Experts of a small language model: 32 experts in each of 12 layers.
Below are experts of layer 5 (counted from 0) of a mixture-of-experts language model. Rows are named router (the router's row for the expert), up (a neuron's input weights, with its number) and show model dimensions 64-127. Each number is 500 + 25 x the weight over its row's rms, rounded and kept within 0 to 999. Numbers have three digits each.
Before each expert's rows: "comes after" lists some tokens at least twice as common just before its tokens as in all text. This comes from a sample of Wikipedia text that the model never trained on. Tokens count by the router's weight.

# expert 18
comes after: " |", " ", "0", ";", "–", "|"
router:511484490492494506504522532508506492506471519463484463447487465493470512505522523517460504510502496521474501456463541513494456505543500528515482512485537493507524479476488473490492486563507540
up0:508510459520446505503485513482525533452508500534506492504515509455530494490500499475524499453540484471543529496488525495491490494514514473503516522459496504515494495486507504513504521527491463
up1:442542520471531554453526488538522488520485519514506504477498473539498512502457492483464475435513516522496488512479503504503538528511536507518521485471549477476485505504537504495448502498486471
up2:504493509455476523483514498501486516497447531477485497515527482505481482519465502486512516521569493494524535492509519458480487528482476527474502518503481521463487568520510506470495465531488464
up3:488477508540544479539503471474516506473485477463434484528479441521561467536508496497490487465513522483547516524499526490486479480478505518476485472491522513486484518487503489467503496520491482
up4:487436534485557532508578487530496468520539522456527466539508485520483468527439538483579464489491484515492503484526506472471469514508544512489486476506474508525485481495517477505510518534529510
up5:535498473522507466483488493528489482478519491486517463531480517484484493535538532466461457486530558510535488487516527488499507498493488470512528504549466482510509539525485519516475474548495456
up6:514472498494458505475483535503509490509516471460443475485533475505494515491444491475486484491536468471503513488514549503495524474509549512502535525492504525502506504486536475513500470502486496
up7:510531469480483526508522518515569480468497533509497508517483498498459499516484532505500480512478527472486478504520501547551540487440517519473517471488526535492520482524523484483529522497516462
up8:537503484482516486500524438495491470509473493518475484491509467462540500490490494469510494498521498463477432500520562500545483534484504552517511465476485466488481529494502519527455515482533467
up9:537500538544526533497495488485520476496514470548494476477477518463497492485510515482504516554551446474514502528508468533486523501478517479506497547500496523516486482485543548498499491511492545
up10:508504498505509518463491539491518520476493529520507474525506510492530487509548543512503504507501514525539527483521495490525503460483479507534520496471489541494495465490454490473514529492511500
up11:518476498480533497518545511510485482518489475524536482527557489488520507552467533529534527516559467533475499547472547503475475496493486502509453488486527482509470521529489488493467517477498545
up12:518518529527504492480470479498522549491467479495546486519477545474538517453465475489488570512497531547513498516454452461493500529528510456492469527527515490541525457509465490493499482514478559
up13:498515481474499463506452514482491484487505519571508470502483491513499547515487489507496507457543455514435491490479531492514515468537452483522500523518510522527478517497517491484516492504500504
up14:490508519503448531532484496472526486493516502493472539439494464480497479458507496515505547501484467488515508499456456463464466502479502514516467515509505538482484516499499520502501516529517483
up15:510541478499525511510522499528530525471495484510509513526504515445489497546489565494518476497478491492480500485487492534524512471462503496428549512500464489532503516490462502484466534533515486
up16:466516498504514487593512496545506495472513496545507516496504461497480547528505514514495519510484493496488485460497478462496513505517455504416503476527518495521490514533488476486523477517493508
up17:501530502520484513468540536490514482505495488514473489416514485492510521557467509491443455467531476515524523523507513498514514542484510498521515510502512487485447473493518462522488483503520483
up18:475502514506491508496479521493472494457496512475493488457490495486501503528503452492466504517481508534480490525462446499534462525496498556456510512490495551565506497506504488497501482546491502
up19:504497530497496469492481475483500496495500468489494465506515562525491488519491459450492470459484509488472495485541482482487493513489495528491536461504474507531527476494508496554515548484505502
up20:490499501493535544481476502470528512511494509522514494488530466470510450476498496492512496524464483488486478503508455499489489513463525516545480501477544495476434469493508471488542505498504495
up21:505512520496517439522476525455492496464475478481459518464498499517491504507538493499492500506528515504509524571495478500478514461525529516482482528462521504483468546521527507501489485536510483
up22:488494519502506517520458474494492525474513511499510523539528524515544516494535500459554508482493524485465473483480511486480476508510497564465544527454517445524445496515518465494499480480531502
up23:494514506461555465502509448515532464527494520475472484502538495500529515501468504495502477462487516507503517499516513468452480516477483507522466492527495540498468522528510567504530504441516437
up24:551467491520482523473518518476502505555477508454508503518485538548512503481487506455492516532527519513514504476493515467507499473530524500503524469503517495494498524552501448473514523495515467
up25:503498521503518502521486525413485480504490477490511476502495490508456448517507518481465463517511455507495615530507506500498516518487507515469516487472516462488521452555462492497481531476488498
up26:522527479515513456499535487505506497484526470505535471518460487531494498490492511468489490464515564522492454492513486476460457462501460455472515506511523518506511517507513500498498465489542504
up27:497484492513493502515513523467473550500520497472464499477522472517498498477513494537513495527487529508473484502520472501480491535520507546504484468489523463500501516509497494489523482481534498
up28:514498477541508513535452530522465527459510478469471519445504433476465478498485485566484482469479518523452514532518493503468511500536525467489462466516516498507499441492492531483512499499488494
up29:483484505516521506451504498491507484524461491513461476514527531504500481508520496527493499510523511469501520531521474443533501515428489472515464482488515500494463487528520491485489502482466469
up30:490501479471528525493459537496462508482473468529505490478475507506499479508491512504470498521503479521544562509452481557457535525493467538443519515477473492530495502463530509527472494514491519
up31:493449519511498513482490519488485520471516476541545538507500506495488509483515480497484472491546507551467524516469463481502513474467507517470539538528509503489480466507502496524473491518488523
up32:494476505475496484536487515511471493471509522521497542529507504476434504493466501509533472485496509506482498468495477505505488531529491533495527453548497502513488465520512514524521468515513547
up33:578490505487482458494471521529509453429489458518507506469442483523461516501503478487468459491507513492537508475506537498538460506506495511557495483483487498469482469439497559488502507484512527
up34:515504504499475507513515489550510528502477485473531481485498494489530512532487535475509512493471477501478453535465496503517505474458504506497436486491482455512508522529472518477501524465510515
up35:459481493476487501515519514423486497502474524496504506494488507495548483464486430446455510532507516465526560488463502491544493482532478463500493493493505500482504475503504459503532494510492534
up36:521533488518517542489508473517540512489510491501546505494459510472561518534527533494478493462472497528510458484497477523456490524486485476451514513492556566493463541483507500519514507533509498
up37:513502448485546505512459472477516501428532491500491508474539457471558506500527482521521513505488542519475500508497453503513525464505487499484539513530478495527479507505481534502507496513537508
up38:484472520512475534511505508484525497553473564502492464516497486505474490491491517530504504505504524541562497502504495505521518513503492472516479507534543486506537487483533489489518538505502503
up39:527493521487511504461497494504501529474488525479476499475496476531496497499453489516439522518492494499499492517534552500515499535512497530507492470481480517527478499516513480477472452562525515
up40:495502545515504516470493564509534471511460481460493537529513483506547484487465549443476463528497484462526538479495523459501505498528526506519475489501531504461514539506501489484467489525496547
up41:491461524485492507510507511501508523523495494435467499487516493500477445502522497506487483500502484496471516504485483560526493509490484508495559471517486548489470534516463500535476513484452496
up42:506504454445503520517494494530467542494540506457491512534497498520521502477508540478460518514505532519477510532442456461502464474480499495433456476538526526484481482502464480425503481492524455
up43:525553517517478474466490473470537452463513479526518484522510549524499506501491444492471533494452479458529438498471514485483492501505441454538485501490541497462517475506505538506518489444520500
up44:537461507509487504498508517489489475502458492488506500540475517523528470525478465449485506460552538471425546493505523502486516517469503506499533492464517492471524505494520493484491519509508533
up45:498545493484512497482442494488516479506505478506509473528493522492522505487505519481460541504525505551502486519465507474529482478532533521546484499510509498450479503476462532468489492471498511
up46:534540488486516540470525543521536459499504485544516504496480493513530522513505479503478516497535498526467456521511475492512507503471492526524512485458469539524461491467488532466457501532521507
up47:474461478514514520468536515509509520525516499497540438491464519511487533540506488504522501506505494487469511510497513541536504474549497500531509481487508499491553515548455516486504480468499554
up48:465483521512483490504513522515474459469522520530473474510550511529466490469522478486509524519495530437487507545496488501496537521529488545505529465500535539545482514516519484484536529502525551
up49:467526518506527526476476516513504484485459474533507511520484452516546468493475468482507484552477528501501536519476525457533484448508509519551502503508476505475485499519506493532502494463455512
up50:458502469486492495458484504511525502493480542529509492546509511515547511511549552488520558476504508493480536511511515450509480470492487480541495502499520496524519471542504446464533506508498461
up51:485442544499502506497496487507489523487462494503503467460494543506495508500471541504533453494509475508479526512511529480502533484482506448523470489530484510483528432542472503522518527490501522
up52:476487518472510505482467470535495487527526491507527548476495501487508515475515516514502519529507492505481518490550470492497474499516496505478523506470503525532524478531526524477519492502496510
up53:481466467488519510494478518496503504520530528512517535504466490470521526495506484482527542464496525500499474460482474536514484467502455490488532499485510500561531466522501502505513503532496472
up54:480505484501545468483515502501496494477492523498535502529473492501491534466527479477480477521458513505465488505505514505516506470477536522481485514553486576474539465526504535464486483503504519
up55:482467475528518553513475456488498475509530485486540499573499500502522529523514524478497535519516482487504511490475507497475480492519492490447497520488525476521502506503469504469533499492505502
up56:516432478453512554479483468521450508523477541544510497552530475510546483517542496488462487490514508484506492497512478516505460462516508531512505453518481503530493452494495478455558525498494483
up57:544544508451480462532501529521495452502547493515542488520518535507492476455449520528548501521490495520484526542514493507493491512463519495519489482490488516510540512479477468529500478508474471
up58:522547478450506480498519482485562477512471544469492517503483459527499512530496496472578484485517524501522493506540498498527539507488487494500518457489545477465528520456502496483484503459526486
up59:532519497510467491501503501458518531523475516511496496525477495528505467510508529518475490498492519485483510508551475476466526480455501505508499487487485500511456513496513520486491523492443500
up60:467480485479505521474537510500499489497521494465558458487500490516495536523494508513481531535484492488490508533524463487486474489541490514455490480540500537512494557498503474517455443499522549
up61:519485533501489506496475535507519562497515534488499464502463458597486495492482460526531488519534496494504538453480524521459506509450475510486531525492476544481495475533513449498489515491531539
up62:486510531513498533479478462459509530484507485485538492488468523496511497507455512531492475514529525462457510464560494516504495494490490488510482491522482523502420483536491506515539515495497526
up63:477563489499484545540540490523522527491514485556506520501502528493451500455466483503476475488517503498457463515511532476564482484527500459447430495534518494495503505531483509479545505502478499
up64:507527484533476539516526502487503486538559539497496528481496474453442427493501560527485487537514538493508522522479524528518466518547525461509548475524478513505453495468466555503478529442481482
up65:527468512502551464462470517470469537492455493476468522529496477454508492489529497490486505514495473527526533528470522422510511506484481503501497490466503490482477491562476516483554518500515524
up66:488479487483511516508512534463499488513487485530534483456443518479511516487490504452508487490471523529530503455496544541565503479498507503508508487522509530475519450470508462494497487502512477

# expert 15
comes after: " (", " ", "1", ",", "9", "2"
router:540472485476550504493529482516524554491458528498507470497450515531535466496465536459491501511490498473532492491506524518538536495514447511516482490466527493497508445471491505468494515533519514
up0:500509500508508504527479458447487477541516522523465487506519553500519497501471476471498499523520510476475473516526470506484483515515495506527493478537493519441520501532511486554492500491503492
up1:460473506544538477522490520480484470505569506504499472495502493476479497494482499469538509512516469514486553468535485517456490511503530536537516482496499482474496514488518463471558529478488488
up2:486500510484509503499540467501507525505469544483527486502471521503532453526469547473489490485459520489517436459482527499508512501518468529497464507517511527465488482509514530522533496512514485
up3:474507474551528488526523492495504489459500474477477509508497481514498511493521511538511509537506515516495534560451474534492484451527483488500485445504533513486501527517512448525531500507487506
up4:481497528532477512503530579497498489510505480534533554557507461487486498535511534464492503483532488518481494485518509500485504503543500497443501534504547501513489501479461520503472486532501488
up5:496476498542518499478506456509448464483483526516534519492513485528497504454504523510505462532484497541520489526536471471514503510539507457497494475558467523483474533523484474489504509496447464
up6:505532527521532535503462520462507539532549519532523474500503479516538445526498491520515491504526467462500515446486518532487544517500458514492492458521502510512501491502486508496519490476493512
up7:515472517469515534489563532539512496502508485514510498494497512519483506493485467486527487501470505532473492511524504490505513499482479479547510463501447469454498503492463516525515494475503533
up8:533475491515451528502475469515535486491464481463522495503489488508492507551502513451504467514484542495456455441500483443504444467523498499477514512477493534513487476500465495466499504522547499
up9:499513519494489465518512488535540553533508473527506475541485485490495469479513522475496477520490508503567484500532478480507553502501449521489493496483460548478513485483485494494490518477521503
up10:502431499515483477511506521529460478492481522481495467524510485499477473497538518471485487495504514518516564467476557471499497535487519515512540509531506470568460493500463498475498475510497562
up11:463523529512531509485514502488532513516514497483511508473549504523454487494515500564483525480499534493460505500488532498482521486454481438450493457517493495490527519528485483519494512528462517
up12:538525510508542487460474499531533526538529473478505532514472513489470500518480508506485520503485505517528504487478527529471470537472523484482454499422473447546502496518516515527473517502524486
up13:448443521491476496475542514472507510488514481471486486513473495507518530532487504523523510491459480457496457487513514447540511468491532486561499515489512522544455473456512515510503490484527496
up14:537503505517453502489510534499548497503458515490509503493481452531535501492487493513520449501498496494534542457497530478482524487551484512475527489482512488483474506491499486485459479504554472
up15:521524505482467541483524537530494489505536478528454518460504503515490533554471518501460481498438509501498442517441512513464457502551533523493426515504500546483436454523461520471491498504498552
up16:499514474514563483485495485492546516482524503555513520415512514469519523467518516478466500455496488469468490487456515508480502503458463491477475517484491507482487500471492511514507537523501487
up17:480461511494473503513493502506533521461489495480508493483518508455502473472499511416504480511502532488526494490497456475483482516522528507492480513429481482521507505498505516490518508523515486
up18:523507505535465492501484517505463476502477471460512473520490474511500506503515463480538505501488479493489540508550448496468469474540492497483486487563521489501466515481512544519508512469487508
up19:522485509476472499501492503497519473505467516513507457508466513508481525495440495506536479462528527516500485527491506485514516477456518467517505502456527491526506531488502470556509514495490462
up20:477522477478518520507518510484509501491507500507502488521485478470524524502490457484490519451506505472508484510484518504488523501511473489536522475464510503537456493489537514508512523472502497
up21:473520511512493516493445510532529518514495499456489521504498530507494470497513488507473495479479453511539529453539521511504517460557484516514453541535547488484518491521502482527513492542499495
up22:458488478522477508511462491481499523492492444505522534505496466479518438471448505459495489478459503558490542535512514451529491457554508485569523482514500486466494480456480461486505532481480500
up23:519491524506506488469471528513495460470462526491511511503552489540512516537471489490516505512494480506501479465541515498504519526493500502474507495503473503502527527515479520513530495481515544
up24:508530506515487500508497540482500489512573513492453470459485480512540490482504489479493553524490492528490480461498490516493480530518438514512476497505491484536494515480508451491507464455489514
up25:527515464519499489503490476479551449494500504493558451458440507441497480504480516504481449474481464486451497535481509506545497494529449505497471501496577530473488502493508487478508525497506491
up26:505517490523479511448520450521468519502486469494474492536516529522500469548467534461481505509503479479497511538492527513478526466509502544472472547491523545500477437505515495484516481490483515
up27:482473545507519542496524480460493484503501489538499492476505469486505527490532495449479515477499503550518479516534509524523483508493490446493517528522507498517492514499474491504508525518484475
up28:510478487507490499519510525496428470490522496529487480506512482527571484494506493519523490455474506506493467524461475519510477500526461510452517489504518493519502498551502495497551488537526502
up29:517518509506518516474489487499480508486487492522508487511465517493524514506501501516519490513476530520498448508519462476523496508512493494512550465527557522521483473485486480472509475507506484
up30:506500510511527479479505527490515478533534519510517460555495501483458472497504538484505525463520533494494462513495508516480522504458490491535525529457479518514469504505465476457494501502510525
up31:537521507509478522453528498531442479508510504511520476502487518485443482548517539533527499477512453505511514509526437519491518493456488471470551503497517518523511515488510542489514509491474469
up32:497507514498459529524496482506521502472512503493490493494508513472528475483525481452508479532539516480467484491543489500543503488542503543498503505457474519536497463496510559516494510453502472
up33:498532497486532496483518469488524498511506511499492542515506485512465511428500503510506531513544518540518536500486498469532469500490490481472456493479513464506534529527490531482502490507507549
up34:488503512502536507473479469478502454501519456505512509540506496468516517476511503523549517491492495511496487515480532539478488475466503490509473540492510579475475488459522494507464509481514495
up35:473479472529504508480519492485498458526531508509552517547484499471430491517482515484519503465495513474526523512525508499544484482524542534446481502485490510489560504484543501505497480520498529
up36:530493494462481490503463510518520478502518501468499489498467467498489490466512485530496533527516511456525521493496486503502416474520538473535488498503545513538483522551448455508530493513476488
up37:481508519520501480520522507470540524497492531528510495501477536496489519564517492491525464457524486512552523494516486526459523473492482493470486506500500530447489484552482561500507506490512494
up38:521512502527510466496503518523493470483519537493468474497491485511473476496500474501491521543475485468527535523490504454470518530500495510543497499467483518525459454485524491472557530463520499
up39:529481463518485521502520553506509488503475474476457494480531505484493462507526480497479493475490504506555475491496497477486482531548480492503506522519502463494495497519516524500532501457496487
up40:506497490506494495481433511474453480509492513506487480495497516431488512497529473510507526502495507540493456465485453528496493510507510541467503534496489494509503515484466508449494532481496485
up41:466517496501534492527475500497508414537536492479520442487525471461490510502504533483484507519496488497479524521501530561521495534511471498473515535540493454553499521497514474502503492524528488
up42:524463521486483494476463546469461487477493551551512493505495511532504498488513501468536517516473515520488519496497525498535511471530471539466471477512518479454513485504518449484463507500507492
up43:512527497528467475515549465505485514472516487513481473511515476489486482536492517493496482518509499512446525480493430521484513495494488477528538461529509534445495501521547518528490524473485503
up44:498516509516507510533463492520508494472544508518468467501502491519523525496488551503471465488551470432478491520488557488487485492563493488520502476509521443467492481516435504501505494574514513
up45:515510526524550524499512466488507502511483548542488489544466486541491503516514468500557528486536486498534511493539479496529470490462485482503560495484486516478477544543473531499542515451502495
up46:520529482497479478468497523496511508456519518497509456536508511481524511494511494505513449464507494551480532504487477480501536514491524444516502502524512464509484492470532509472449526490506542
up47:467520485487508495479526488505507480498519483479521517480553515483490474505503499487503480551495517512453522506490526451488504502507470509477502475535496513482476539529493525516463490482493513
up48:492504498500508516525471476502476527522473532478497526511524491527497495516490494499513474500448496470519542482470516541490498519525456507499521516502466508466526485465478487486538536519513517
up49:504448498489510527526501522523543550527532498516539558533512487496492507495477502494479472464496469504509557520529524476508545486580516500501519536502491501521504493446506474434501516471501515
up50:546491496522529499492503492496494535486510469484500506562509508486426498523537535462502510526486478525499502542505535487510527495511554471499473538530467545452479482494529518503501495480495497
up51:453512469504483499501537543486500526492518472490525507487489453506505482474511472460503499544495531514512509581501497481503505485516519466480472526520513504521531507518497470515495496498520482
up52:542502536491488493520456468474505467477472515484472487488505513528535471489492482465536528491478512527505521516509525506523533534480527482493509500517513495526489483520517503541463529504504481
up53:484473492526539498489489487535542506488560492449509481486457526532502508510508516474508517482491534495470461466529513555479527514511459502482527527555491569498514506499534521529512530489493514
up54:523440496510529534514489474523441443480445487511516495497468446498525499490512451562532560509507495498443490463447527467522512498503554533498546523517496480530522503494485496482498489534491533
up55:500523507515490532495502482517462502478434510488524493539501438530481470508493492483540514462491448486457500502496533518524460513562488538516465478476499538500481519479514466484466507486485460
up56:498469519487517450507547506472476488491509546477483478529439508528530487484441461499482511524506557461467515484500525512485527516471563501445491495463459522491507472473502466456491486536492512
up57:494479522523492509476538540536525500480540492475491553519518500491476529497524492446500465483475502513500505512515500485492509528480493506496498526501528492506506490500481453503523445503516533
up58:500532509470501535494460461513517528496527514578515517502469525497534491491466482467500526502550530522470486517552508480520465500520500546483506543493510512506486471532520494483442500519486491
up59:508523473495476518500460452531495489521487530515534513494495462473473526499483505477453502504478490526496501495497508485473485475498501534491514478548464511485523516547536522520524505482475482
up60:477509507475554500463491464510496531459495530523494470499508475490492472511465513487471498521436489500504487474502513526548477543486507480454516452451514513501528485470510492499508512446474492
up61:446445467511551491470490486540481487532499445504494515526529523507517455482496509503472492486444502475480506512511501510516443515531523542502447503529520477482506446545560520516512459516526500
up62:458477492485500452495517534483489507489504502474499471524522478494544487509487542494535472540487562492471512449515510462515490494499495497510546502543514535533457495507532501526502493509505506
up63:552520502500501482492479522482545514509542472471481500508464513540499508501522498481463538481444515502538487494492494491480554528524490506511487457472500550494493467457536496500517522516508486
up64:475495466534487486493503528569476532531480510479514520442480489487493524518505522548486493475563484512471506450503510484451489533514513494474545526536477506513489528508478529499525475526539500
up65:503478497493520498499493449485498521495488536482482449507517476502481542514506483486437538481497507502478494486482517507488511513471497536525562501503552496476507495496462482505506497515549501
up66:517525522542511513497517515504512516491455477507515500470483523527504511492453491477499503471502448462545481503496523499536470510490486496476535485485479466459504535545521493518512497512468540

# expert 26
comes after: " ", " |", "|", " (", ":", ";"
router:510534510537540474529521521504491503507457519520494518489451496479513463511516521501483539512473470480461460461452526522552515506531456519442476538459528494505513446521492481486473501557524521
up0:470502491503541528490481520497502525526520549467475521519496456490490525505490476529482505531530524493500499467524497491456485537468454497536498478486488495524502540502506512510576495482499500
up1:464497516506505558489531536462490469455478487520494517497461529530508492509551511489439494563450487458465571511496513495553478525527519515510430530514527566484480491519502484507491476514434501
up2:506441508508483475536497525484520443470536502496494513503435473538543465505514495501511474465500516482526497522466517469525535511500484482467508493497511466520485495491495495487481509499524550
up3:492502532484527490512494485473503473442473506530505482511538512515545517482496484479553503506504491495484519492498502557447504535530498480484455516517502509507505529484541466421536521516482490
up4:516505512497491511555496512546517496510495482502512478449501468527521486491477514485527494491571523471518557504522511482496491552465448525472525517533473470538496519494523494544531491523501474
up5:529500503511483509487517547482509547500452513487490463511509519484471515494486492488498478508523482491525533515504544473509524477492548503488470504498502493479513512529492494495506547492533502
up6:539531522495562543464499520469497455481525484536542492528485492535475497499461519516516525515545469489483467507516499504502476497483515471488494506472523542503519492455464518488526528562529514
up7:462510526512527494480504507488516450505494485503518545513498450449509535513524485471513506472513528541464529529507502495475487492502514511518523533466506484524479471495479488525435525480567489
up8:492533494493476530470538508500482499502519501527509480489543485489518500488472503517484516489483506502490451465473474506552509458485516525483533513501483482539501508504479519509505502515506483
up9:507517471497484491473487516445523473510565511464507506466522506529462472495499511512462519502487465508498470531522557525471502483503481517480507508540509524492490517503509473513529491514524516
up10:450457502507496479510464552471474492505492527509487510486458497499522514515507485478498530486487492504499534549553446538521503553537524515486476508508501548524473487514526504488511496512499536
up11:481459517508521521474474513522506493486453510523536513504455469450531504481494559468530524531471544488519480456504519506501528493525514480486504547527531481489515488495509477488504552505459510
up12:451528498520465529534481511509527500544503508541476447500548504497562519505518531462524514511516477483526512472512499540501496489537458464482469492504546466507497514505488515502471511510508506
up13:515518507532498546500489488508510498503506530506526520500466535518476475459496439474538470497457455514413497501518473536493487498504455516512522488521474498489511470520478518491499524521514469
up14:550502526540508466522477505486497497503531494543509479494523522511458572507447489487509515507526524503524500491500538512508495523474510486480569502500514546518517491462505457573533500487466457
up15:467524482511524478512438458502506483480500474507546480524482428513451493523498492545462518512519508513504541519468489484492500475491488545484402498502519523456522477489503481491510496472485463
up16:495482497479477444543547550488477502461505478488494524474449505507434478472499464492506474485437502459548547512515503525488486495489533533531526517550503497493531531518509522481514546476463466
up17:501523531532494539514476519455516506550494563474502534516472504507484507526475493519522514521479479506521536482465460528532511475505538537446467495510486516488527508506511536498501519477524508
up18:463488478491456501496522538508520518501521487475482535463503499498458473537499447498544488457491493454480488503501468533514477501501473485496529479458442523519495518468514496534500490526490512
up19:542500513486465514449510492478526477485516487515503530514482496513511506513484455516481531535510521515495456521501513469504494499517497522495448508487498469515512507480522535466486474485523501
up20:492499508473514464508472511493497478502488489527518544497481471505484482464502494489516484503496556493469507553518459487522531491490505468503535496516488552475492518466465510478487506500507520
up21:473511506491541523482505504459491481498522517518504441482501471488502509515488497485534505514528472478551552476500535539482514549515500490529441505527514483478495478486507472516491507498540516
up22:516497510552522509506533504494539509475535450522505527472510480463485492475456487515505533534493493560516518564518456525491460484510473471457477501489509472495494518463529510512496524462506520
up23:476497495513497541491489482497477527471445478482511541516502495482517508456470516497522495501509483488464544551464470501491517511530453523489547496525475527523498514528473470518499486436499458
up24:475491432520550517482501516489484424491492519532504508495528497478491509489509521506510502489523471503481545515535478500500529456532508493528513523481513526496492435483486519507472509515447436
up25:494493523494472463499497526496530501526502432500450489512541480477519482482540501557527506502541477514479525510484507466544522509509498491523486507496507486521502522478508461490469495475484530
up26:499502481475491450491516505492484504483513469513441501553495469535463453517487510507482467510530494497495536497511516526507473504494513555518501465504512488512488527478496499451530475487463520
up27:489544500511523500496451523465466503524500525473495508479460466537503443465485525481529495508501498490536516481510497516494508492528490480450538527462522489541525521502458512470492530552513483
up28:460508489530543484512515565438513463501520483477484523484538452469501510485557531509489530516482514518469450506494464515517545476556505448491466481556469520498524514479475519530502498508487495
up29:481557537537484496479561490469505532520512495502475491470544542532499494540483515441502508505449522466493475495482438493518555509549509506518467460508536528467540531513489507479493437511494508
up30:506501485511517515465480510518521447537476468499467487513518480513520531516464480515511486504522470469509474551487540465530478472532484472529474507536507462477494491470497513502479492518473499
up31:506536500484499517493512530501541492514530475480530500479482522446601504465465520483524539493535522521467463444443502501492498491498484498482517521474514551554505528485476437541486485493495479
up32:461471510471468510516551530526508533444533538526483484554504517530426511471480498520535472503517472474526545469499528507512493499555540497514503454479477493464527508511518509483474508525481526
up33:507484526511472470478523555506506469520502528452503550473496447487509491486484457455530496540449477496542503511528542511525491470524525465530479526490487479501459543475511501504462491478520493
up34:514520499530461535529463510510509461469468489472465512498492467550474521486498486462500538518526525497515488472458486498523460486515503467468487551479490554484467517504510493518508490500505501
up35:547454507512491531503489424551523517461500495502494475509551484500491513500498499543475509453553533487466472504499476490458481524469474465485540499549492484500473526507503502486535472492502492
up36:511526501540459543494496531490514475463536470485493482494477503457481495495505469484481488489475498555526547435518505504526498506506503485510518506491510519535500510463492479502465529484487482
up37:492515549477538513489519499519503476497544520481512502504508472540506506496492474496518508511508456503506502473532486529495505492478491534543485507473500537517495511494435504530517522460533512
up38:496455513533509548502504505498488525473446470486484492519488520469480492510495522471459475490583492485492448522518537479515532476511519532520498510471481489526471502545513509519532503499485501
up39:481528489468479509484558496458492543521481550480490493489466486485488531460416470473516544500480501488474484542490484468506507490460493544495492501479482485504500519501469488493510546450489515
up40:515452488504490530426527483476468486555519474539509462487488496468489533521495518513480482514543498526508515543508516488525471514518492496517503516511517486503526500478524538531515514482502562
up41:489512487458427526494469520486561474514496492484505497501491479483552504481533490522487493490467478502495521506474519505484515496485580489489534479541500480505483500509507502499512520526524470
up42:488474496512532508516512493526524501468514491467549505519489542484515492511493517498524509497480510514425432465487508507501521482521514511477462476541514501489553522500505498439479472496486523
up43:506444508495478573476483512519525494543458517488489452543494521510529477504472514484476483503514474495524527470528498514514498491533540503559527525517529520532488444514495488464510555505514526
up44:457512469535517498483504483519481512484563455503496472513477549525487486486467452521487535538497490487511566487469512491538507482529465501505470475486535508490530535483514483551491503512493504
up45:484534481501489519538501541486474477527451505493533473478505515486508491498507494501512481534503468493522486512470457517534492535499507482469474461535511487499550512500485510515491522473468511
up46:509494508487495528453500519458509520494506477489507534499503477502511503504534487508479507469452545523466502570452476508503482522492507476503495503519509463509491498531488472481488476501480502
up47:480517494476507559494467504512500544486453519520513552519512524522566542526528475505509505535510495507512494501476451497492547487483469509471482510539498492481469469510476506484508484529494460
up48:497480494468477516507491458473512488501475495500522465553484532484524475493486520522500513443558500547498502484508560482526530470504527481480491450512485479530521465485499487476502499453491510
up49:497506514540482494494498495522510538479521519510455524535496535499518442487544497500473510492515506490506477501506512528484462537514474500467508488519473496485486510511484523474516502562523524
up50:518493500497492520474492502532458445486490538544478505516537467554481520495489483492481458447545484498514510498492524510442495514498466530495493486531489466499508508506533519485515529468504524
up51:514545494548470515494505526497510496502533498466507490472459518486535488506493509466447510513499540497497474438467524534484522485550465481481478515512514526480491517471490467518487455520505491
up52:477455484503501526474484487508518519560497469514523482522513500451525503500526530503522508477483507499489486466497489475503467494501515484534504495483523467485494546554470481453493447500518559
up53:530512548537513542453480523524493518508491510461499441474474499476499532494514482510488491503472551497481525488486483487500477486498516560554488529499527484475508507527530531501492527500501519
up54:508491505564476497478478549507497512452496476514488483486489458525484507505518525468476489461522561514497492483500481524452491452515494500488512533554518513497499516480503471489464536514538477
up55:551495466474517511454496490523499522533493511522523487500498493520525483474496496505500486495481483533538445534512521461503547528501502532505528518442536479560500489560529495475464498519494517
up56:482476492465467549508523481466480495532515500527443473525527542529611522515493551492496512476566485490489511537491482528482478511521488486462516500487489487580535482543491462496519499502469539
up57:477496510524522508463467506510487554521525481486505453463456517512501479522483485445536497530485480502492529480488467490474497467533472499508464508503547501452473494519499482521493517508518509
up58:503478498512493522530549528497485448509520501491530510464507504499508495517499498505525552507519479529518494451511477463527521465502495494517475490461481504531538476518446503521512530456491485
up59:529506566507513473478507474498502486488525495550482479492495518434491487523547496522484463508508529487446527487531495453487508521487500477532500508478510485475484516521531537518486515467506492
up60:495462498467480514519469510528534546491467487460522482499495495477428514470546501512521554508512469495492511492475512470487467459517513483475494528482501488547485549519438496448514482533533515
up61:502476512499528510526504466466499502486493488534511473487535519461531491505529508532474435475484533480585483507471492480478478543523521479475476507523505525529449502453507536475461504514527499
up62:476482513485456498491501514485496511496528494567489485497502533485489464510456516493485473503481463537504493483541509489489441545483509493509490482540539512473478533541506468487517500533468486
up63:496490490473487504476523486494493496482458502551501428477511510492489485459512499504474506485517538476515494511526528459528472510483515503529487429480510513467473481495493510490503509462476451
up64:448465514506490498544522489481482511498490511539496448542523448518452471496505512554491500512509464502494543503526512513518471503439536491533499479467523498498448473494475489482523466475492544
up65:522520506507489507484532535469506502521510474494487505456498495493537517524534415491558506501499475480488476519467483474489476499534475533509467501508521524510488476487523551510515501490472500
up66:484487515508476532496516526507517493498508509486523460518500498499506482531498477484548461497490538483499518502493499553496520465493463530488474505509463539508477448490531522515466517483522467